Experts of a small language model.
Size: width 192, 116M parameters.
Experts: 128 experts in each of 12 layers, 192 GELU neurons an expert, 2 picks a token, a softmax router.
Training: a variant of Adam for the experts, 541M tokens, 8252 steps.
Below are experts of layer 2 (counted from 0) of a mixture-of-experts language model. Rows are named router (the router's row for the expert) and show model dimensions 0-191. Each number is 128 + 24 x the weight over its row's rms, rounded and kept within 0 to 255. Numbers have three digits each.
Before each expert's rows: a language model's description of what the expert responds to. This comes from a sample of Wikipedia text that the model never trained on.

# expert 16
Digits in years, percentages and table cells, like 2 in 1932 or 2%, plus capitals starting names such as W, H, T.
router:145100107125129136090150176128156139126133101152124090156121094136123080158132128133139162140111120091166162104169151110121097109091128165101089106175126109142154158090107137152105104098173119119097095123124161139110119089116151153119140139101167151149136150158132098124093132097131153126166109147156120103105152162096132100143139156148109127148132106098104108136144172123159163142132134123168127099095126136125087139096091109159140103153117096153141130135174167093132110088137104154096120111129116163127169138155153105143113142138138143167108123107130138170117086135090152108

# expert 4
Inner syllable pieces of Japanese, South Asian and Arabic names, such as uk in Suzuki, ush, ak, plus the word Japan(ese).
router:117083124139135109101165156111131152142155131136121103141086140162106092116159165153113155124103171113183144111116163113101112126068115136125094112136133107130130140101117145142122118148137110093104153125152112138136148138093161130119167147115176134177124127147116122127080130127097172138135111163141131106139135159098147114112143157121121086123140142103104112139162143118155151121123134142108116070078144125116114133140141099155160122128120091120159150129164125124127104078143119118135135137152086187122118159195134101132106128143158076183107143140116118141089099138080109106

# expert 12
First letter or piece of a foreign or unusual name starting a list item or table cell, such as S-iberian, M-encius, plus leading dashes.
router:129100119125133126110164188132140124130147098135131097172129104116120089149115123139126180138116138106151152104169154103121094117088131158112091095179127103136155160090104135160116106101162126120103110113120156128127110103101158151136143157092169150145128149141134098114084143099142156131158102137155138105125155164089132098124147145131108133134136104103099120148132169109144166138142141119143134092094118136112089134119102110159144097144118090142152125119171153088118093094126115164101116097135117169120152135165146078140124143121134158156107125119138139189118083134068149110

# expert 26
Capital initials (R, P, H) starting names, and digits inside coordinates, measurements and infobox values, often after colons, dashes or table pipes.
router:131093115140144134101161181120136122135136097154134095156127093149117093147129135148140157134112123105155168105183157107123092111108139159106080093180141103157158153094099134156111102105177133114106105112126145139124119091120143165147149156105162153150134156151129091114093145104138164129153112158162120105108150165086130101125139163142106131152135101101105096145138157134166164126140132131163142096094118126108081137106108114149139097130114094144140138109160159094136092098137101148099119105134118156110162146151153099137122151125128138161118136122140130185116103125079157108

# expert 39
Middle pieces of split lowercase words in technical, sports or table text, such as p-ack-age, macroph-age, Al-b-ania, Nott-ing-ham, appl-ic-ants.
router:150117109134129120092144181143139125113133116153145090183115109128135063132109113147120161127112125095164165108161161106141093122103136161107086111180101096149142158119106129158103114116179110126111122111130149125118140083130142165129140147095172140166134173148126090145082153106137149133174103159161122124122143162095139109110130135133092146145126118109113121133137174135142167134130125134127143097106134147122095138106091110169142104136105093139143123131184164100134099083130105158120114103128123187128146113152140096131121154133127127145109094119148151169141109128076131131

# expert 0
Mid-word pieces of Latin species names in taxon lists (Brachycerus ver-r-uculosus, Cyp-ra-eidae), plus commas and opening parentheses after names.
router:141093110138144130100153187123143132132136098143131099170124104125131091147142126137135166128107119095166155106183152111125090123106141164106079092158139106150160158099090130161104098102165136116099101109114141132136113090114144154136143153108173149152141145152116098118082141091154148126160100150171133100112144168088133100113133159145095123148132113095111103151132165124150165123129143126145129105096112138124077138107098108160134103131112095154133122122174155107132093104145113153098117102141117165121161139162144092154129145138112154155099134121123139164113111120070145123

# expert 2
The "-ely/-ily" endings after stems (widely, largely, likely), plus digits and single letters in tables and romanized or Slavic names.
router:133098120132146151084160170130118153135141105131123091152137087138131091159129116147140176123120124114171166118146153116135098135080117174117098079167129117137160149097124124147106105104143135127115108123129154123104122070122128139114157151087178144166132152133105109113091134123146144120144104142153117128130139160052131106136133119135095130141124103094108109142127159147169167118127143127140131084098108135132083149113103100162142086145141099133148119124171157095123087096143100162120101109123113167126177146165137086132129155127119145157099101125126115173117101134088135126

# expert 15
Word pieces inside sports vocabulary in team and tournament articles and stat tables, such as Hon-ours, f-ootball, t-ourn-ament, c-rick-et, en-dashes.
router:131120121133135111123154132135143130138103107166156093129100111128147046125120129126118154107105108130209131109133103150149114140121125191093118138158123135115127156166115144138114121120110140122142119091095114157169128133133165134120162126104141159164124125193140107131119147109101155108189121145121121124112148139112143111118123104145092111118118135078094111103146154141168162154160124113109139103125132110153079103119075135130134126132133051134156117115137167116149093118146102139142132070143087172141138127162119134122114180145135116155123153122120151156143160122098132106

# expert 57
Bare space tokens in tables and lists, mostly before numbers after pipes or semicolons, plus spaces after non-Latin script text.
router:140101129127134139110159166121130129126148111145136102163133090127131086150124145135122177131108123113165175116188153116121088133097133165117073108165138113133142150103101134160110101105173140109108111115136153137121110098097144163146150144095159150163122159163106083132085141117141154134155102147154117104123133149094120091118133157136093130162141112096116105157135172129164158132142140123143114097097123130126078135097095102163131093133120093159138110130175150095126110099130101148101133110148116165119174137160142096146117143117127133153105113118130113177116086121090171115

# expert 59
Suffix pieces ending abstract nouns and adjectives, such as -ence, -ress, -ement, -ful, -rict in restriction, gainful, independence.
router:151133127123131124138165148114130093108145118148121067129101116116132111133130106143151153156109125118184170077138132119107103101060113152074116112145118078197141141106113127157109095134121121125107121101097122111149111119121161159130161143123155121122148133117117090139081127102128155124150114126126105144152175159118135098117118146094080107118107129078127128157131172144129176130130120103108137114125130157139135125162095120151125096141107085141140119131168129099174126070151075161129128142151123131099098134169138087142102117141112127127129150119114121147160127123089143078

# expert 49
Lone space tokens just before a number or year, after words, colons or table pipes, e.g. April 9, Route 309.
router:140097121138141145098164177126145125130138098148126091159118095130116091156119136141135165136109121098157162110182161110124102113088130171110087087162126104134157149087101140150110116102173124112105102114131163135119103094119143155128146155102163150160145143152134095115086143109148154124157115153162120114107148160095134105126147170140101123143127113097098112143138162132154162136131129141152142106089133119124079134117092117152141097149111106156155123113167155104134100093144111149105130093139120179112165151164143095137117144135129138153094117125125138175114079129080166117

# expert 9
Word-final suffix pieces completing a split word, such as -ered, -ings, -ating, -otes, -aces, as in workpl-aces, consid-ering, ball-ots.
router:147091140123137136088118141107145133159097134144141099127084129131110094127149129139122168117099125122156147117114118131124113145104116184111111127161131076148122138135117132157118121133148143118091147108135113146144127095120117141169138130091175149165130128163142093160101131104148168134128095149147113144134124167093163110119159120130069098113143134095126110153128146110148166157148144091093154082137101154129112135087089116146183096175124058122158120114147157101147108079148114142145105120152098141129123123173143115139111148121139098171110161099098086129100141100095128113

# expert 55
Month names in dates, mostly in tables, release lists and ship or career histories, e.g. December 24, in September.
router:108101128129132155082139136140134120132126121160135085146123098160124067139127128133145173150106155138175160132142137111144073102090139172104104110142142116136144159121103155146111151134126158093093126092146150126131134106148151156120172170122152181143116128164141096113095151102138169116173103127176124126132122164127116131145140161125091119135135105092115114128113188128150143104137114111121123090108126160133124109128080117129133087152130058149145117134178135090128147118151126163109112113166110178130140129158152084132134126120118135150126140102118127146134131126072153086

# expert 42
Line breaks, colons and linking words in biography and place infoboxes, such as Location in Slovenia, Spouse:, since, as.
router:170088091122113156119160144123111152130137122111118054180131139126124084123109146146148164125123154093130121115183152102134096093135126132093091096139157110146159119122089173166122106130176155153123127103107113115132088099127130125114169171113141146173158148127145054127085139114129138097139086143148132123146114159145158113121169160134129108117111090136148117155168148126107147128115163110113112116120146113122114125114118143169107089157131097137107127110174143079143085122146078158127104141138103135153143132174141111146109142114112103126117144129111107138125109123110112127

# expert 18
Nouns naming media works such as series, film, episode, game, season, and word-final pieces of names in entertainment articles.
router:136144079135119122085129143123111142133142148174138100168133119116118091164144142176136153144143133134139194107102122114135117118084117144104122116135146081146155107092118169140123123111156145081110144085155129121123131096116140137127167133103138141155128140153126080132078111130141186138154096130142136161148153163095096109168121103166084098131132127093091123150137145136141163132136142108121101076090108151135129131137092111165148100125118095144128121119151115097171130078134123160141143128157096154116120135169152108113150137128120110179096129089136126155103105124101093106

# expert 46
Middle syllables of words and place names, especially ren and ern, as in Children, Arena, Entrepreneur, Warrenpoint, Eastern, Bernardino.
router:127112144122140147114148178134162130146116101131142093155118095130159084152139121136130158136102142101151166117157165120129100132114114147108060117193119111131131157119106129169136101134150143124098121103107130117105118103099161140158134162110162148167148132132111071147060124097114150094157099132142151110123149135099133073128115126143097128115145122102127099142141144123161172132143140106133126103116128111123092104130093122149111094154131065134145124109189152106142115099129108134123137107156103177145172118197151096127120137112135131157133130105112141151142115150096140108

# expert 17
Scattered pieces in lists, tables and credits: in, and, In, commas, closing parenthesis-commas, letters inside names like Kohler, entablature.
router:124084115136141137096155179108144119142136106149140102162122101140128097146114134139129160137107119101163158107175149109119088109091124166107094088179144107155156153099099140163105104106160132112099096122128150130129114103109153155140145170091161144149136143143127097117095146110123158138169106145166131098105154165091145096121146146147100133153153095097096110147133155121162153124144138128158139103093124137118080146099094115152130092132111098149156123129162162091134096100135110148099120098143114156124152148162143094140126157139130154153104132113129126167117082132079152111

# expert 35
Word pieces in aircraft, ship and vehicle specs: ine in engine, eam in steam, grams as g, military, plus short c, s, m starts.
router:143119096156135121091152158151135102115120101131128100173122088165123084142142131107132155159113146099161164092170157112153097149110149169107061116153137121143161129097100146167099113078168131130119141114124167136138142114137135153120129151076158148147141129148140082098096142090129161122158096144153123108156126144112127087109131145128092117108114102096113137133144168101163169133120140111141137115122109126138075143113094108163138093139129098151140109131183165108124119112134122131096116113135116183107131119163168079122109147119151130169107121115126132159131100116111139120

# expert 51
Commas ending a phrase before and, the, which, as after dates and places like 24, 1920 or Salem, New York; also word pieces like Anthe-m.
router:143096115133143134102159181129132126130127095152133093170120097134118083157122130149134167145101116109159159102172157127116086107101132161109090093176120111146154152089106139158101104097172123119109097101124155137120108094123150155120153154094165144149141147149123101127087153106139162109152106150160126106107138163099127090124134141140101130147138097107107105145136166126145166131142139128153132097090130135119080142112101114163142088142104107153143137120164161098132095097134104167093124101133110175111163144156150100149122152124126140154105119114114121167118098130086159112

# expert 50
Mixed pieces with no clear shared trait: plural s, single letters, number digits in percentages and dates, and capitals starting words in English history texts.
router:123087103137141140095156180134133139134124095139141084176128104128112077150128126136131163137096126112172160106178148111133085121091135169104090096168124126131154151098102140153114102105163130120095108106111151138124114076089155153131141157090168146153148159139125110122091148102139151122161104141181124127104147164099113096106131149130098139136138117106107111152128157141154161125140143122140139089096117133132097143107095122152129087149119087129140126129172162088131102105137106162108120093140128175116153136157142087133133138134122146156113108116129136167114092128084148109

# expert 21
Middle or end pieces of capitalized names and words, such as F-amily, M-iam-i, Col-omb-ian, and surname endings like -ton, -ley, -ael.
router:138121143144133141097134120106133132135100151135157113174116147110125094193127136153149146143124113109157167110116131122132109155078132151081118093138108125162130147153106144134104105117189125086108112089129168130108107098113128140129161117085142134141142121136137105126119102112139208126152100131146142121145146141132110117127106101113104111131147105093100095136157155132137166120118103091144118090088131119138131122108090079145156080116109088136109134136175157091161110096094103161165128131109130173145129132178129123115089119156100107182081114096114113134129126149112125114

# expert 37
Capital letters starting words or initials (A, B, G), the piece au in German names (Kaufmann, Taubert), and numbers like 10, 190.
router:125091128117143114095171176144123126130113097142130094170104105140117072141149122161135180134113128111149157083151174118113104123095138168118084105178125122130162166094112140158117105112143133139105111103120148146112130089122142141128134154095125140149149142125127095121073151105156160113162111129158118117108149157094135096130142144114106132137139104100121107161133166133158162119139132124132119094105124148130102147129103128175129094158107089147163125123172161088137107098149127167101104098143118179112162126159135075121121145142145128153095115102139147173123107117089145106

# expert 33
Final pieces like -ing in trust-ing and camp-ing, y in genus names like Typoph-y-llum, and final digits of years in lists.
router:132092119145148134104156183122142131135134089145133092181129111142121096154125136144132164137101121101168171106172149104118091121092121162114083095171121110141150150088100134154111109099170137110104095109119151121122109102107144158149155151094160154150147143145132101128092141107155151125167111140160120120107146165089130102104133148139101120146126105103105108149140154121151154129146135122146142094076134135123079139100095102173130089143105105146143125114170158093131096103133100154098121101134114167109156144163146095147128144152125132152120134117121129177118099122083156114

# expert 44
First digits of years (16, 18, 193) after spaces or parentheses, plus single capital letters that end or begin names and abbreviations (B, U, R).
router:144102107122146144103141180110108135129115142153110106185135114104121093160152142139126156165102134123155171116155143100137089102090131171122118084152131124134140142111133123139131083119153161115100123097117172105127080049124147145127133151104147146143138138126120093134089112077133157120156126141154139127160143151113098108128118128140096114125125097097112111141103152117130174128105122112138115100094119134122097129120100113158125076159146086145131118088194138098130139114104131141124093092135122142112128106171161089150126124128133128167108106097093122173103097126098157096

# expert 63
Lone capital letters starting a name split into pieces, such as C-ardinal, S-oviet, P-arga, C-athal, often after of, the or a table pipe.
router:141088103133125129105159173127140133117122099130133097180105109131132075151114146146131166135099127102163166103184138097124096133094128181113093097180139106149169144101102127143107102103162140125108109103128148135114109092106153149152145153098153150155148153136132109126088145099119153135157116144161123119112142154098119091126136163147102131139122106100114119157129154125150158142139133121136127091104121113121093145113099108151135103152128090153151129125172161083118102103134110145082140100148122182113154136160145107138134139123131160152114106104135126180122080145075162113

# expert 38
Pipe separators between cells in sports and results tables, semicolons that separate list items, and spaces before years.
router:126096116136147144110157179122142125139129091156125097170121101135115085145125131160129165134116132096166164117175154120117103125094132165105082087171137104140160152083109130167100101092172128109106100116119155122115115087111154151138146142106168151153130157149121095130085151094145149129165099143165134117100146157096137103110144142148108125150128115110100108155135159132167158132126126125156132094085123132130084138111100108157124099145113104146140122116162169108128094101135102155111131100145108165111163136160152084146126143144106130166105125125128134174120097129087150111

# expert 31
Single digits in years, tables and ranks (1st, 18-1-5), plus inner pieces like is, ed, at in surpr-is-ing, mention-ed.
router:133095111142141142105167186129130135131132099140133093167131095136133098154117132140122167137107129111163168112178155113132095115095137164111088091169143109153158153099106131161108097108169133110099103126133143128128110083117147158136145153095166156146121145150135088108094158112159147123163095135158132109118144158085140101101135148138102133149135106102099106143127155123155155124144137115153134101086126139111077145107094113169125093149106097143153125131165156096146092104138110148104110092141115163127154141167144089140119142134130151155108122118144136175119084126079151129

# expert 29
Final digits in numbers and times such as 157.889 or 1127, capital C starting words like CIA or Council, and -ing endings.
router:144093105132143133102161183122141128133148091145131096155127103134130091151131128150137171138107123110162159110173153110117100113093131169112082087170132100147156155084105143156114093099168129102109108116136154123119118091112156164148146143103162149140135143149138092114088154107151155129161108150171131111112149165086132100115137159139103128149134106106102098151128158126160161140132127123153123093096121137111087130101094113175134102145119100148149132113166166091131100098140114156097116100138117171115158143155142100139121152146133139159107127116136123168114086131085150117

# expert 13
Quantity and ranking words after "the" or "a", such as one, two, all, only, other, most, first, top, long.
router:114129131100146134097139136102112126124156102112128085159114124110111107151145113144114158150089166119163154087118122117134093117123099177071111097140130118176171132141119180149097103138126154123137111088148138103106136116153129157130123126100150156144122148119143116136088137109146125146148100099125109157123128165132123083152176151137097111127116118069144137143139139156126131106131110119125125096092126135123098133147096136166182087139119085110128162077157138073151110071133090145127102083141109161097146178146170105134107113140108087144105134114138118128131142103129116099

# expert 25
Mid-word pieces of Indian names and titles, mostly in film or election tables, e.g. Raj-ee-v, M-ey-appa, Vathiy-ar.
router:128106112122157131106189142150122154135155134112109116159156136154126105135135154171121146104144110090176157111168135115105113101099112128096093117147105073121126125123116141171128097161131139124110147138146113139125137099079164161131120160123167125169118136145110129128089129112142136114142136132137125127162174186073098121106143133149112093146132103116125129143134135116147170136111146130142121099082118111107092130146122083177094115100099101111155116095163138089133103084123104133104135125136092157137139169175114124169149118141126116163109132126135102155104121165058106120

# expert 43
Sports nouns and pieces such as off in playoff, pen, Cup, team, round, record, medal, in match reports and results tables.
router:114138124141142108116140123111137141121132144139138069148122130124135046129145118148130175131095124111195132094142124128118129100135110169095092130139117130135145183135119144127105144170117146130159124108092130114165112134124162123127130127083133157149137113126137101143120124136105175109180138115124136141103124146105123082103108132157108107143122127076081099125155177128133134133151130095108139084123119086155082104107076121152152140112106086117113138152164187105164084125123110156148157092156113168129143155155131126111138146153134151174110112133123111162135136096131161124

# expert 14
Lowercase single letters and short pieces starting or inside words (c, d, m, ar, ra), plus commas and spaces before years in biographical prose.
router:142100109146135134113157177130128136120128100147127087167129098135140097151111127144122166150100120106152158107182149120128096121095142178111085089168114105142169154088106126165113107097169125116101097114123133125115113087120147161138146152103158160152127157146128098119092149103130158125170111144156135103107145165076124101121144156135104122153140101097107117136143153136148163129135128125149126085088122127102081141106093100153137092143104098139146123121153161090134093103147110152106114098148113159120153157162155093140118145129123147150105132115131141178123100116078144111

# expert 27
Single capital letters starting a word, like M-useum or H-ousden, and pieces inside South Asian names, like Lok-h-ande, Bhab-h-i, plus non-ASCII bytes.
router:145089111141144134101157180128146131143138102135124101161136107131117089152119136150145163135107129120163163106180155116114096130096134167114076087182137109142156152090100125154116094100164123109103103117131158126134121097119151159138146154110158151149128147155132086120099140096146160129157103147158132107106146164082131092129146160147103130146122099106108106157136162125156158136113130121150122087097106133112090135103094114160127097140125091134149130117173162099133092109144109144112137104140111177115157143161159087147125154131127147155110122119134135172116085142086156111

# expert 54
Word pieces such as er, ed, el, v, ial inside names and demonyms, mostly Slavic or foreign, as in S-er-bian, football-er.
router:112095123138143120106159162118134128131124107130125101166138102124128092151138105140125185120124130102180150108165153116133092117108124174111077116155129103139158154090106134163120104099174137128106102109121156125133118091111154173126155159095153148144155156147127104133068134102142162106152090135164120114094137178081122098118143150135098117153132098098093102154143154133150156115139143117121133102089119134124081136113108100153151099146120097145145110121174147105122091103136106156111116099143113164129154133166142086146121135120127131160115137111143135175117081130073128122

# expert 48
Blank spaces and first capitals in table cells, election results and roster tables, plus spaces before years like in 2012.
router:121081102133143133094171170137139125146118104155127095177135108130114078149117126135121171140112125114164155102173153099131104116089132167120093091185132102145154147103092140165106096095177127115117105111137137149117122081119146168133136140096175143133132152140140081119081160103136147131155116131143123112128143172103116106122136161138107139146136105100105104141137166131149168122129136103154127097089121136119101138119094114150129111147096088115155118124170160088135103099129100138101113098129123176129143126155135086149128146130134153158117122112128136182124096131089149113

# expert 23
Space tokens before years or figures after commas, pipes and colons, as in species authorities (Olivier, 1807) and table dates, plus ic mid-word.
router:143104109123140129102161180135130123149140089147128083170139115109126074146113131141127163130106120127159158103182153112110089136107133158119097101179119112152146164084103137159108083115179133127101103119126158140112115086104140154134134155094159143150140156149125089121085140094143155125149118153164131106114141157076134099120146153146092131147125116102121123149131155136147156118138135121147129088090126138135090141109108108162145091137125087149136114126177156097133100115129114150119121111143126180137160149154147091131117152124125151158098114119138133175118086121083167118

# expert 36
Pipes, line breaks, dashes and quotes in album infoboxes, chronologies and track tables, like the pipe after chronology or Label lines.
router:110148127120152134129122159137132114145079133142157080193133104139116080130128152128130162140100140111128200110172162099135119095077156138128112087127129108153144139106076148149079101138147153126087148097125163128103119079123169150126141167108123149162140162126142082132077123112135167104155069136141133117142152128135160125110149136157118143122117106104109122131152166123105170116102132110123154084105141143123128135131120113146112077093134105148122103115171134095112125120121130124123117119111107142159110152178170113159153159131163125133099142101130120143140104118111124115

# expert 24
The preposition in (Location in Washington), digits inside years or numbers (188-0-s), and byte pieces of Chinese characters or IPA text.
router:133084104128132114101162178135145132113130092139119084173114096114115076155124125135128166130107129093160157104177147110118109107094142166107084100162126100128144148100108126150119102108173121116104112114118137137113107080115155148139143140095158152146137157139129109111092147107139150115178105160165127105111143153108119093124149147152092128141148115104097109145143161120148171137116136131149132097077118146128091135110100089155131101144112095135148125116168163105131123094121110154085120101136121177108137134166145086136127141134143143149106114122129138178123077129077140105

# expert 32
Opening pieces of Latinate verbs and nouns, such as prov(ide), rec(eive), estab(lish), inc(ome), det(ermine), pro(ducer), plus dollar signs.
router:131122146157141134137170138149123127088160121121164083140087130137138082151140109116122171115093149100164146053150152140141086143078138154103117140136134124130128135105086133121101132106140100146113139134140103138099111080099156138126133133115152171139154160127107097128094161139138128149138086153165129123101152150135127093156140131118073141147125086089073158121140201119146125125148100125122121105128149113136099133106074102135164112138138080139122139102157145115117102094121127149144111123122112183126138163172153100135118125131117140154103126124143117142116118096087131096

# expert 28
Word-internal pieces of names and common words, such as ie in believed and Drumlithie, e in shoegaze, ation, and initial R or G.
router:141100093124143125101166173140133120140129105146133089162131098120124080154123128144123163137109109102165167105179153109107094121099128158101090100177128112139157154089105129164111107100173131126115116108123143132126120087118157158132145159097173144152133152140135089128082139104144157130156113157158122105118145161097122100114138147157103125132131104102096106147141161124142158132125139105143131096083129139102087128117093098167131100144106088143146137110163146097132099094139119151098122096127120177113156153162152096137124150132124142173108111130128135168104085133090155111

# expert 5
Short letter pieces inside words, especially o, f, ob, et, ant, as in Robinson, Manitoba, lobbyist, nobility, exegetical.
router:134092104140131142098151174143130143132142120131130090157144117142137081150118126147125167140123139093180150108191158096119104134096132173100094106168132091136155157093104129151120108112164132127107103115118153138120119082120155172134135135092167142154134140116125099135083149099138155119162102130156139114116140163093138108114135148126105129128120114104110120153127163132153159115146144120141139105091133143103084139104084125154135105148121095144148115111177171083122106095132117157102118094142115176124142141166152079148132156134129137152099113113140132166126106124055144119